config = dict(
    num_hidden_layers=10,
    hidden_size=384,
    n_experts=16,
    experts_per_token=2,
    d_expert=176,
    d_shared_expert=320,
    hidden_act='swiglu',
    moe_layers=[1, 2, 3, 4, 5, 6, 7, 8, 9],
    router_score='sigmoid',
    normalize_top_k=True,
    routed_scale=1.0,
    balance_loss=0.00379,
    balance_bias=False,
    n_groups=4,
    groups_per_token=1,
    shared_expert_gate=True,
    init_std_router=0.0114,
    lr_router=0.000565,
    vocab_size=32768,
    norm='rmsnorm',
    norm_eps=1e-05,
    tie_word_embeddings=True,
    optimizer='muon_variant',
    learning_rate=0.00999,
    beta1=0.95,
    max_grad_norm=0.5,
    batch_tokens=65536,
    max_seq_len=1024,
    train_tokens=336700000,
    max_steps=5138,
    dataset='wikipedia_en',
)
Below are experts of layer 3 (counted from 0) of a mixture-of-experts language model. Rows are named router (the router's row for the expert), gate (a neuron's input weights, with its number), up (a neuron's input weights, with its number) and show model dimensions 256-383. Each number is 128 + 24 x the weight over its row's rms, rounded and kept within 0 to 255.
After each expert's rows: "gets" lists some tokens that make up at least twice as much of what it gets as of all text. This comes from a sample of Wikipedia text that the model never trained on. Tokens count by the router's weight.

# expert 14
router [151 138 105 189 108 117 115 129 160 165 125 101 140 145 166  92 130 134 118 143 158  88 117  85 122 133  95  74 134 142  97 159 135 153 142  94 124 150 107 135 110 120 161 135 175 137 160 155 132 123  78 128 139 168  90 160 129 128 133 154 158 138  96 119 119 152 148 123 113 131 114 128  92 128 109 132 115 130 138 132 115 204 148 140  99  93 152 130 115 133  82 130 116 158 113 113 154 145 113 117 114 143 124 113 135  70 145  87 108 157 118 137  77 160  97 113 118 191 151 149 128  82 126 168  82 146 139 101]
gate0 [132  94 131 101 160 102 179  94 145 161 172 179 134 145 107 123 182 134  65 181 104 145  98 111 163 123 143 103 123 169 146 128 146 113 113 128 120 143 170 159  97 148 116 144 142 136 128  95 108 171 129 165  86 166 147 105 114 111  89 140 120 121 112 146 118 133 125 121 115 116 120 111  90 150 126 143 154 110 136 128 137 119 103 130 137 130 156 173 103 160 122  99  97 113 163 144 180 172 150 114 113 127 156 133 128 126 164 149 169 121 133 154 110  99 157 142 103 132 109 145 126 167 121 167 126 120 141 168]
up0 [115 129  84 104  96 139 108 144  97 125 107  81 182 100 110 102 126 121 117  96 136 127 125 134  99 129 143 133 145  99 113  85 149 131 155 110 100 131  95 106 111 153 120 145 179 160 111 135 138 139 111  74 154  80 105 123 147 153 146  93  91 161 175 114  95  92 152 100 129 150 204 150 160 141 141 145 151 150 126 141 135 123 150 110 128 120 117  96 125 111  91 147 168 189 114 156 167 102 124 141 134 100 147 122 101 130 134 117 102 146 140 125 145 185 108 133 128 107 125 119 104  86 153 111 138  94  84 133]
gate1 [120  99  91 147 141 147 130 149 129 143 128 114 157 122 150 141 121 129 132 145 141 144 103 148 124 133 123 128 166 137 108 142 148 151 140 125 210 158 114 130 118 142 112  99 125 152 175 169 143 116 160 103 112 127 104 136 135 145  86 154 139  91 150 115 142 114 166 118 130 189 106 147 182 127 145 104 124 100 105 137 112 108 147 171 117 135  99 135 172  61 104 152 135  98 105 131 144 107 126 118 116 110 119 107 129 107 158 143  94 175 118  97 103 142 152 140 132 143 111 111 178 136 124 114  84 142 147 137]
up1 [109 131 157 137 128 122 111  93 141 121 127  80  92 137 139 108 175 143 110 163 135 128  69 129 115 112 108 137 109 134 145 152 112  68 135 113 137 125 145  77 116 131  94 163 139  81 124  85  98 114 119  88 110 115 120 123 123 137 107 132 159 150 140 148  98 103 126 127 113 155 153 118  95 122 101 133 143 141  99 133 137  84 161 145 118  95 155  92 160 141 126 156 173  97 166 104 160  87 117 121 150 158 124 102 153 141 132 116 115 129 153 141 152 145 187 104  89 120  99 132 145 113 151 101 124 167 142 116]
gate2 [156  87 173 118 133 134 140 132 103 144 146 138 129 133 134 130 146 100 144 150 123  94 144 138 133 105 128 149 122 134 171 134 165 125 144 147 194 119 179 181  98 151 116 126 119 156 133 133 127 137 158 127 134 121 121 111  86 155 147 152 168 142 108 125 139 119  92 127 130 110 111 107 116 103 119 156 127 125 105 151 117 115 136 148 119 152 163 122  80 109 122 115 139 144 109 129 162 188 174 165 134  90 141 151  96 148 118 121 132 102 116 143 135 163 128 139 146 143 187 111 145 145  98 109 159 179 155 126]
up2 [138 112 156 136 161 117 122  82 119 115 155 222 153 151 158 117 140 133 114 125 112 123 117 106 144 128 122 114 109 117 119  94 105 141 166 122 124 161 135 142 149 132  89 116 126 134 144 108 129 144  94 136 154 134 127  86  84  87 165 133 120 144 136 148 158 125  94 110  97 108 124 113 130 145  80 126 168 143 118 112 185 107 138 151  92 152 125  95 110 118 115 104 157 171 133 163 118 119 139 134 112 159 122 134 119  87 139 165 119 141 111 144 174 129 140 110 139 117  90  97 209 161 116 150  80 111 114 119]
gate3 [124 167  94 130  81 157  91 116 125 106 159 104 139 142 143 128 122 138 119  97 152 106 110 161  90  96 119 121 156 142 125 140 154 143 130 119 146 184 138 143 162 108  98 156 122 147 131 127 139 161 137 107 121 130 136 122 173 134 115 139 170 126 133 125 179 113 136 148 140 134 144 142 113 101 136 186  93 127 138  99 148 145 134 138  99 127  73 117 156 179 122 106 124 107 128 115 138 122 160 141  87 127 156 126 121 127 154 119 167 124 119  94 128 140 114 135 122  87 113 139 183 125 122 130 128 102  67 113]
up3 [122 154 111 124 154 119 171 137 142 148 120 159 125 142 166 112  95 132 127 110 159 125 115 112 144 123 120 122 133 135 120 152 104 183 116 144 133 139 136 135 150  85 149 113 122  87 133 163 139 135 137 134 104 125 110 122 145 119 127 137 154 133 107  88 149 123 110  81 154 103 129 113 161 127 111 139 123 115 113 117 121 139 147 169 118 116 128  87 131 124 141 132 208 120 169  83 108 131 132 134 112  94 128 114 115  91 125 130  65 135 119 148 155 154  94 126 103 125  67 117 162 149 104 101 145 130 155 102]
gets: " | ", "1", "2", "0", " ", "3"

# expert 15
router [ 71 125 115  71 145 107 147 121 116  40 108 132 141  94 106 160 119 141 160 127 120 133 160 166 150 115 139 157 103 133 158 131  95 136  92 162 149 101 152 120 143  96 122 155 115 125 161 144 152 148 163 136 139 157 129  91 156 120 140 119 103 153 169 112 115 113 102 168 129 136 148  91 100 123 118 149 135  86 141 169 131  79 133  90 152 138  89 102 112 126 128 139 133 129  99 122 101 161 169 140 173 134 135 144 144 116 108 112 108 162 119 117 133 112 131 146 105  82 130 136  94 135  82 101 167 144 120 168]
gate0 [171 152 105 124 136 121 150 145 118 148 168 108 129  91 121  85 120  96 192 137 130 150 130 115 117 119 156 142 155 115 101 126 150  96 153 165 133 158 148 144 132 114  94 183 145 143 148 123  98 139 134 102 122 130 113 175 150 148 113 134 147 109 154 144 137 133 119 130 125 132  98 131 141 128 133 111 134 122 133 159 104 106 134 113 116 125 127 112  92 121 113 142 128 145 112 133 103 123 120 149 108 128 144 129 120 110  79 105 103 131 137 106 160 110 125 126 118 142  95  93 110 119 130 123 117 116 133 148]
up0 [140 109 115 121 151 120  89 134 112 131  76 137 152 185 135 152 149 151  86 142  89 134 145 114  93 156 120 126 117 138 146 154  92 144 121 100 104 110 118 148  97 131 162  93 123 104 107 135 158 115 114 101 133 151 167  85 103 103 128 131 119 137 102 128 116 141 139 161 139 113 136 156 131 117 131 133 134  99 130 113 127 143 132 158 144 111 114 161 126 132 142 160 129 137 162 116 131 127 137 151 146 128 138 139 147 128 120 131 135 162  99 149  55 135 125 140  93 148  78 161 144 121 109 123 134 117  92 105]
gate1 [ 82 123 111 125 148 158 111 137 128 117 110 139 123 101 120 136 106 143 120 135 136 142 133 160 107 150 142 117 149 104 100  89 100 125 105 115 102 151 118 111  76 104 130 124 140 120 126  83 144 128 135 173 107 134 127 166 119 113 105 143 181 150 123 117 137 144 152 150 121 117 121  92 140 123 122 116 161 105 135 103 140 146 119 118 163 137  96 118 105 120 138 135 158 167 126  85 135 119 123 140 133 168  91 127 122 140 108 121 140 145 138 112  71 135 148 143 137  87 109 122 131 132 117 105 139 164  76 148]
up1 [132  62 145 123 130 135 141 181 131  93 112  87  81 116 133 151 143 114 120 119 125  76 103 149 118 122 144 129 139 130 114 137 120 130  58 115 102 103  85 118 108 114 115 126 176 116  81 128  94 113 138 161 152 146 128 156 114 180 100 150 143 142 109 104 143 149 117 129 146 131  78 126 136 128 147 106 139 109 141  73 155 152 136 145 151 122 104 109 114 106 107 111 120 141 132 126 114 160 116 115 128 184  71 119 101 175 134 139 137 148 131 116 141 122 169 118 123 137 132 128 165 108 109 135  95 151  91  87]
gate2 [114  97 138  98 189 144 161 114 120  92 122 111 134 110 152 128 121 148 165 170 130 132 145 131 109 104  81 105 107 150 165  97 122 124  96 113 122 112 158 107 124  83 155 172 144  82 134 163 115 197 129 120 126 203 124 132 121  76 132 121 115 130 182 173 186 114 119 131 177 160 148 141 143 115 124 121 113 139 118 145 149 126 122 104  95 131 106 166 125 126 133 137 146 129 120 118 110 147 153 116 120 140 126 136 131 152  77 128  82 142 125 203 131 130 119 115  97 103  87 122 139 147 118 123 103 150 137 136]
up2 [ 94 143 106 135 137 115 103  93 167 145 127 111 159 138  96 142 154  92 166  75 126 164 168 124 150 116 182  95 101  91  76 156 115 173 122 164 152 105 106 156 109 173 119 112  97 166 131 109 130  89 124 110 137 103 123 121 130 159 125 114 117 151  81 119  67 126 118 168 101 117 144 114  74  98 109 156 132  98 131 127 105 109 136 113 145  94 165  75 102 119 104 177 127 145  86 116 142 121 129 134 130 142  91 131 136  90 173 115 125 132 136  99 131 115 136 161 146 101 155 122  87 145 131  98 142 135 139  87]
gate3 [144  93 113 135 146 128 142 142 133  83 129 116 146 161 172 148 109 165 138 157 115 124  94 121 123  85 132  90 128 107 142 110 108 116 136 158 105 122 124 142 122 135 119 156 133 116 102  98 149  90 176 161 125 159 154 153 146 149 145 118 130 130 122  81 151 108  74 145 110 140 164 141 143 113 125 193 102  97 101 135 126 120 178 169 140 150 140  93 143 141 114 111 103  98  76 103 154 114 152 126 105 106 153 115 141 132 142 147  74 163 101 106 134 188 122 143  54 106 160 134 131 168 133 119 150 111 134 133]
up3 [144 141  87 141 138  98 131 119 122 134 149 125 137 104 113 137 167  83 143 131 140 111 142 133 124 139 116  95 137  98 167 119 112 166 118  87 157 126  90 100 101 135 153 142 131 126 123 137 126 112 123 141 154 117 102  93 128  95 118 131  77  97 190 115 149 152 139 108 180  90 116 145 169 127 117  99 135 145  99 112 157 142 160 134 143 115  86 153  98 169 125 110 117 153 133 154  99 152 110 129 148 163  78  87 127 145 161 136 138 132 128 127  90 156 158 110 135 110 109 132 122 134 139 107 140 137 134 154]
gets: "\n", "2", "-", "=", ":", "The"

# expert 10
router [135 109  95 155  99 120 104 136 127 113 131 140 146 151 155 131 152 149 133 128 136 107 188  95 152 130 107 147 119 133  88 153 144 137 112  89 122 114 154 113 103 119 168 129 162 137 154 125 135 134 122 130 118 146  75 129 119 128 145 134 116 142 102 145 135 150 104 143 132 125 120 134 115 119 130 177 127 129 142 184 118 184 128 143 115 101 187 105 146 157  75 124 130 130 132 155  89 144 168 146 123 128 152 123 138 131 147 127 109 172  91  90 144 165 106 113 118 154  76 131 147 119 107 111 107 124 116  89]
gate0 [108 133 140 123 113 107 119 117 139 129 109 137 127 129 148 109 113 126 147 155  93 123 141 135 142 140 165 134  91 121 118 122 115  88 172 109 121 147 136 144 153 107 119 123 114 131 124 133 131 168 154 112 133 122 125  74 131 105 147 177 168 125 102 107 129 152 100 136 125 152 156 100 117  71 126 172 131  89 108 125 129  85 121 111 125 144 169 139 137  97 143 159 106 171 126 150 143 101  82 154 110 118 135 133 181 144 143 135 106 134 112 120 139 107 120 112  95  61 128 101  94 149 157  95 163 125 152 144]
up0 [121 144  99 140 134 154 112 132 140 157  77 116 124 107 164 160 129  85 129 137 136 142 103 141 118 173 150 133 135 142 139 192 125 168 127  96 158 123  98 171 108 105  93 198 165 172 113 138 150 111 151 163 152 119 137 160  96 131 149 113 133 138 136 101 153 123  89 135 114  85 139 115 131 139 107 149 147 118 133 104 154 130 129 161 125 170 109 113 121  50  99  91 122 154 112 107  96 130 135 133 131 109 123 110 121 145 133 107 120 132 121 152 150 142  84 154 146 140 119 142 174 161 122 112 125 101 121  89]
gate1 [107  95 117 160 132 104 138 169 128 130  97 108 106  86 172 155 138  81 123 118 138 147 154 142 117  98 130 100 129 123 135 152 102 107  84 136 189 164 149 130 111  90 112 122 143 148 150 148 111 125 113 139 122 143 145 135 130 129 128 116 103 155 117 121 158 122 153 134 114 112 188 127 134 140 125 146 145 121 149 158 119 160 136 158  98 132 112 131  60 141 141 143 109 121 110 138 130  99 156 116  90 105 129 127 109 109 163 137 155 103  97 167  88 126 141 122  78 143 150 122 137 138 161 114 176 179 169 121]
up1 [131 170  46 100 171 129 133 134 102 103  68 142 140 136 155 137 139 175 130 117 146 113  84 137 115 140 123 161 138 106  77 119 140 136 124  83 110 156 142 149 164 137 138 163 100 110 153 138 107 168 129  99 144  98 147 113  85 137 152 143 166 142 156 153  96 118  88 121 107 127 126  87 107 110 132 105 125 103  91 129 102 113 160 113 151 131 136 164 133 143 145 138 169 130 137 157 134 155 116 134 171 135 117 125 160 149 124 102 104 140 177 151 157 119 140 151  95  96 110 140 125 124 133 115 116 122 110 154]
gate2 [144 113 147 101  89 168 113 125 150 118 159 157 152 146 174  98 126 161  99 165  78 132 106 132 101 123 173 167 173 137 142  99 149 123  83 135 136 119 133 125 125 112  91 145  96 104 114 155 119 164 138 126  81 118 114  83 111 105 128 108  93 127 129 144 134 157 149 106 156 123  84 113 120  85 135 141 138 147 123 173  94 126 116 105 133 153 147 116 120 140 137 114 134  99 106  99 178 160 133 133 112 133 117 174 104  89  91 132 113 112 108 141 150 148 146 127 155 114 100 113 138 122 155 109 105 117  83 130]
up2 [122 109 132 140 114  94 163 146 117 104 131  93 125  92 109 106 102 119 139  89 162 145 152 129 154 136 126 116  99 117 130 169  99 145 149 144 134 136 127 140 146 136 177 121 156 136 133  55 122 113 128 110 143 144 106 112 137 173 112 148 128  88 146 111 107  90 147 111 110 130 187 133 131 161 131 116 131  90 168 153 170 131 147 129 108 102 114 135 119 143  97 144 123 162 176 136 135 101  91 153 150 110 179  67 121 138 166 117 127 137 123 131 126 135 126 134 107 185 141 133 103 130 117 132 148 149 140 163]
gate3 [126 154 153 125 108 130  86 132 166 144 114 138 120 105 119  98 139 140 147 120 159 140 146 147 168 125 110 114 135  92 128 214 122 117 101 104 147 122 135 120 111 140 122 119 134 191 124 143 135 128 140 137 132 104 105 145 122 159 125 132 179 116 104 109 172 126 121 139 115 135 107 112 140 120 154  99 105 114 148 129 112 142 107 138  98 110 138 165 221 143 101 132  93 145 132 136  93 124 130 134 164 101 134 100 114 137 164 141 155 111 131 107 119 159  76 130 123 124 137 141 142 149 119  76 121 156 133 174]
up3 [116 154 108 111 122 135 153 119  90  99 139 107 121 122 142 173 105 119  72 152  67 139 158 111 101 127 153 170 120 158 115  89 111 130 156 137 162 134 128 106 136 149 132  89  76 106 127 120 115 123 136 119 154 123 124  91 135 126 125 124 109 120  99 144  77 114 130 145 133 130 157 158 112 123 124 143 131  92 114 114 144 134 141  95 150 171 152 134  63 128 170 129 128 128 122 150 177 137 117 105  87 117 120 134 122 108 133 117 114 156 146 168 138  68 174 129 126 162 146 107 144 149 167 136 163  85 165 131]
gets: "\n", "\n\n", "| ", " (", " and", " |"

# expert 4
router [125 101 106 129 103 109 127 120 135 131 110 104 118 114 151 131  99 159 168 173 112  93 151 124  94 140 164 166 131  96 165 140 130 109  78 126 115 111 154 125 130 107 150 153 141 159 152 151 156 169 158  96 103 142 120 131 147 134 131 125 140 153 106 145 131 145 131 118 122 128 140 103  78 142  93 130 146 133  98 148 128 135 115 127 124 129 177 129 105 121 123 163  83 137 125 104 117 163 137 131 144 118 160 120 112 139 125 104 117 145 115 132 113 115  88 123 118 113 125 148 122  94  99 102 118 125 179 149]
gate0 [ 86 173 130  90 117  98 112  99 142 105  61 130  90 132 109  65 103 104 129 150 131  77  96  92 106 141 173 180 133  90  83 153 118 157  99 119 135 129 113 113 110 135 198 136 139 157 127 113 134 132 135  69 137 107 167 164 164  95 115 135 114 116 110 154 119 153 143 150 120 145 114 131 109 132  48 136 105 123 118 151 120 100 137  83 148 158 127 125  98 101  97 140 169  89 157 157 126 107 163 126 171 129 146 114 106 116 155 110 138 126 117 155 110  95 149  61 142 132 155 123 109 150 150 132  95 149 165 101]
up0 [ 94 104 129 138 127 146 122 183 141 172 114 138 139 154 118 175 140 132 151 131 133 126  91 117 176 115 131  91 124 143 157 161 136 101  95 136 109 146 122 142  96 122 116 178 133 113  87 150 118 144 125 197 107 139  86 138 128 124 160 112 148 134 143 103 121 106 130  90 114  89 136  92 140 131 159 144 117 157  80 117 134 126 105 175 129  97 125  91 100 143 107 145 138 141 106  41 143 160 133 149 118 157 121 127 122 158 154 134  81 118 129 126  96 164 103 148 122 125 120 108  78 140 105 119 136 121 139 117]
gate1 [127 181 130 120 133 112 135 117 137 131 134  85 142 160 164 135 142 103 130 150 140  97 127 136 104 132 148 117 128 136  86 113 122 135 155 120 160 139 125 101 106 135 124 146 117 117  99 155 130 134 147 110 140 137 155  83 101  80 137 156 117 118 109 140 111 119  96 135  82 178  92 135 135 129  82 133 135 135  67 127 105 105 134 138 153 138  98 175 118 123 106 141 128 136 128 116 183 145 146  85 149 132 143  88 139 138 118 110 137 163 142  97 126 118 141 142 127  89 161 126  92 114 142  90 147 109 141 119]
up1 [113 155 165 177 110 136  89 125 150 144 174 148 151 144 139 127 131 158 173 119 176 120 137 135 129 127 149 128  92 145 179 152 140  93 134 180 103 112 136  88  99 103 106 166 138 109 115  93 126 100 115 131 180 121 132 129 138 142 143 108 196 124 129 120 112 144 157 121 146 177 137 126 110 150 118 147  95 124 134 151  69  98 122 132 148 118 160 126 172 174 135 146 126 121 114 139 146 125 104 126 189 114 114 136 156 141  64 122 121 139 113 127 100 121 110 135 175 148 164 135  95 111  96 113 133 140  72  68]
gate2 [127 152 149 102 136 113 135  98 163  79 100 100 143 128 158 152 123 139 130 120 154  86 119 108 156 100  90 149 104 109 109 101  92 113 145 116 157 131 124 143 117 140 141 144 132 138 135 161 146 144 120 127 114 153 163 152 162 126 126  66 120 148 101  77 134 174 164 102 126 123 109 101  86 109 156 126 128 120 138 153 143 126 127 105 129 146 117  97 101 183 163 114 108 156 112 150 101 130 140 143 138 152 104 109 116 115 135 150 172 121 110 191 139 120 103 144 194 140 141 147 140 106 121 126 144 121 119 168]
up2 [184 121 159 147 152 143 171 110 150  91 111  94 157 145 141 163 152 135 160  97 114 111 111  99 136 122  88 150 176 138 147 120  94 113 182  92 120 125 117 142 141 153 140 134 132 138 114 120 161 121 144 158 127 123  83 149 113 102 135 116 131 130 123 119 126 116 125 103 150 132 152 185 111 137 117 147 139 155 147 133 128 154 139 119 118 157 122  98 142 150 147 149 116  86 122 125  95 138 142 143 101 137  97 115 141 125 108 120 149 133 142 164 124 155 103 138 130 134 169 150 116 127 122 128 121 132  90  81]
gate3 [125 105  96 131 154 122 179 100 137  86 137  70 144 143 130 118  95 118 128 173 154 117 135 152 141 126 159 144  75 182 144 112 133 167 103 135 151 124 104 174 115 118 146 144 139 119 101 123 130 145 170 117 143 116 141 146 170 170 104 128 107 154 109 142 146 171 129 136  90 139 132 111 132  90 113  84 123  94 104 119 130 114 162 121 171 137  84  98 109 118 124 111  85 116 149 111 130 120  99 130 119 123 142 123 133 121 158 126 150 115 133 113 134 118 124 127 123 152 123 153 148 111 112 118 102 125 141 165]
up3 [151 128 105 146 166 145 144 155 137 166 145 181 100 119 193  87 200  95 113 101 178 118 117 129  88 125 140 125 108 143 145 108 152 156 139 122 124 119 135  93 112  96 140 135 116 166 134 143 113 126 140 157 154 138  97 105 115 145 114 157 155 118 162 153  90  95 107  94  98 147 163 113 105 144 121 107 154  95 149 153 123 138 128 136 141 103 151 129 152 116 147  93 115 131 164 126 148 135 108 111 153 127 157  93 107 114 131 138 176 126 130 126  99 139 169 125 149 142 131  81 120 117 127  85 104 127 156 124]
gets: ".", ")", "\"", ").", "==", " |  |"

# expert 9
router [105 119 126 100 180 150 164 141 165 145  81  76 136 131 112 135 128 125 156 129 175  78  95 120  98 138 170  92 109 156 132 121 161 170  73 125 124 116 114 120 126 100 158 158 162 143 143 142 142 124 136 107 173 143 101 126 146  84  92 100 147 127 189 116  95 152 125 177 136 140 108 109 120 141 142 142 124 126 134  92  98 110 185 115 102 134 119 107 114 134 139 159 102 118 121  81 138 137 105 101 151 144  87 102 139 131 109  95 110 112  95 168  84 102 108 162  82 106 181 163 134  86  83  92  99 153 127 135]
gate0 [180 140 103 100 161 137 164 139 114 136 152 117 142 141 113 126 130 125 122 125 131  89 145  81 140 151 100 125 147 157 163 109 104 153 117 144 144 142 109 158 121  94 141 161 113 149 116 158 140 138 102  99 122 127 103 137 130 136  89 136 101 162 174 109 118  84 160 140 177 131 129 163 121 178 131 130 130 123 141 147 110 127 171 122 127 141  98 107 121 116  96 145  81 111 122 145 139 141 143 160 110 155 138 145 110 126 100 110 147 116 101 117  83 188 141 138 119 107 110 132 133 135 144 107  95 162 123 126]
up0 [120 162 122 122 197 123 106 160 107 161 105 144 124 129 133 137 110 152 127  93  94 158 145 153 144 121 191 155 108 130 138 108 146  89 109 172 139 123 162 174 171 130 107 105 144 159 118  88 145 128 147  84 125 135 103 112 119 113 170 151  95 125 175 178 132 138  91 157 116  95 167 119 153 135 124 122 115 126 175 122 115 120 125 168 116  99 136 110 116  57 135 116 167 111 130 128 137 153 101 101 117 143 135 137 113  95 141 156 105 113 133 149 127 145 139 135  92 126 100 160 110 142 106 148 116 133 136 116]
gate1 [ 92 145 124 109  87 123 103 152  94 123  93 108  79 150 135 156 194 167 131 110 124  97 176  92 137  88  77 133 169 113 163 151 132 122 140 139 139 123 106 116 134 114 124 134 145 132 122 136 147 156  90 143 168  97 119 104 103  98 147 158 168 129 157 146 153 135 127 133 165 105 126 130 127 149 125 184 140 145 115 113 113 121 141 168 120 138 146 186 154 135 138 146  83 134  73 144 127 136 164 148 116 131  97 132 110  97 144 127  84 120 134 154 145 137 131 127 172 163 177 142 133  78 130 161 132 167 107 115]
up1 [136 162 151 171 125 146 115 168 154 136 166 130 146 128 141 135 134 116 124 127 167 134  83 140 110 131 185 131 170 124 171 134 141 112 108 120 157 127 139 142 126 133 131  90 110 126 113 149 110  94 156  96  80 145 114 119 142 109 114 173 183 122 101 105 109 122 112 153 101 101 132 124 138  94 115  89 112 140 137 120 135 158  82 129 101 126 133 148 124 103 131 139 113 135 173 122 134 134  97 106 109 123 132 101 170 160 102 143 157 157 143 138 126 128 154 153 156 124 158 162 167 140 130 180 145 123 160  79]
gate2 [ 99  73 106  96 117 119 110 137  69 195 132 115 164 137  80 106 137 145 153 129 117 130 120 173 132 155 124 116 152 125 150 123 127 127 147 126 112 130 111  99 111 139  88 105 117 174 140 153 114 179 102 127 112 109  98 158 123 146 126 158 111 150 105 124 159 126 154 126  65 103 128 119 132 118  80 137 133 110 113 168 142 100 167  97 144 140 150 174 154  89 125 109  79 151 123 104 108 109 119 125 164 116 133 120 102 185 124 125 159 124 150 156 151 155 132 147 171 176 167 121 126 140 135 135 144 155 119 101]
up2 [122 159 137  89 143 153 160 131 110 127  81 178 147 148 104  89 107  95 138 134 108 111 103 156  86 120 132  83 139 154 147 125 120 151 112 121  86 177 153 135 171 120 162 148 173 142 157  92 145 118  96 139 116 164 121 120 113 146 127 152 146 148 153 121 117  98 111 107 162 139 105  85 149 125 135 155 105 120 140 117 200 158  96 147  93 137 156 129 150 117 133 187 125 158 155 106 113 157 126  81 138 123 124 133 119 187 136 138 177 144 109  79 153 121 113 133 114 124 127 106 101 123 127 138 138 147 130 125]
gate3 [105 164 143  95 155 127 123 137 111 104 156 147 121 104 145 163 174 126 108 116 144  99  96 129 127 151 114 118 138  77 100 125 115 116 130  64 119 142 145 163 142 141 155 114 130 143 133 145  93 156 149 108 119 135 129 123 135 132  98  96 150 151 114 143 126 145 163 101 162 159  97 139 113 102 145 140 129 118 170 126 133 133 121 160 151  89 134 139 123 157 178 167 131 158 128 151 112 128 115 135 147 154 142  72 111 130 124 119 131 106 130 145 100 106 112 118  91 115 137 120 102 108 141 118 126 115 112 144]
up3 [138 162 158  74 165 136  89 140 122 109 118 130 121 128 126  94 152 115 143 112 131 126 135 106 137 126 163 128 141 114 157 145 135 112 137 144  79  95 128 111 167 116 106  92 135  91 136 134 109 138 132  88 127 102  98 124 122 136 156 125  99 134 156 161 133  78 151 122  84 129 138 140 147 144  96  85  98 144 127 113 136 143 165 128 151 115 136 153 111 181 157 152 150 137 167  98 110 106 157 155 100 157 112 117 121 111 119 153 166 140 130 144 116  95 113 123 141 154 200  74  78 148 151 149  64 119 155 147]
gets: " |", "'s", " and", ",", " the", "ing"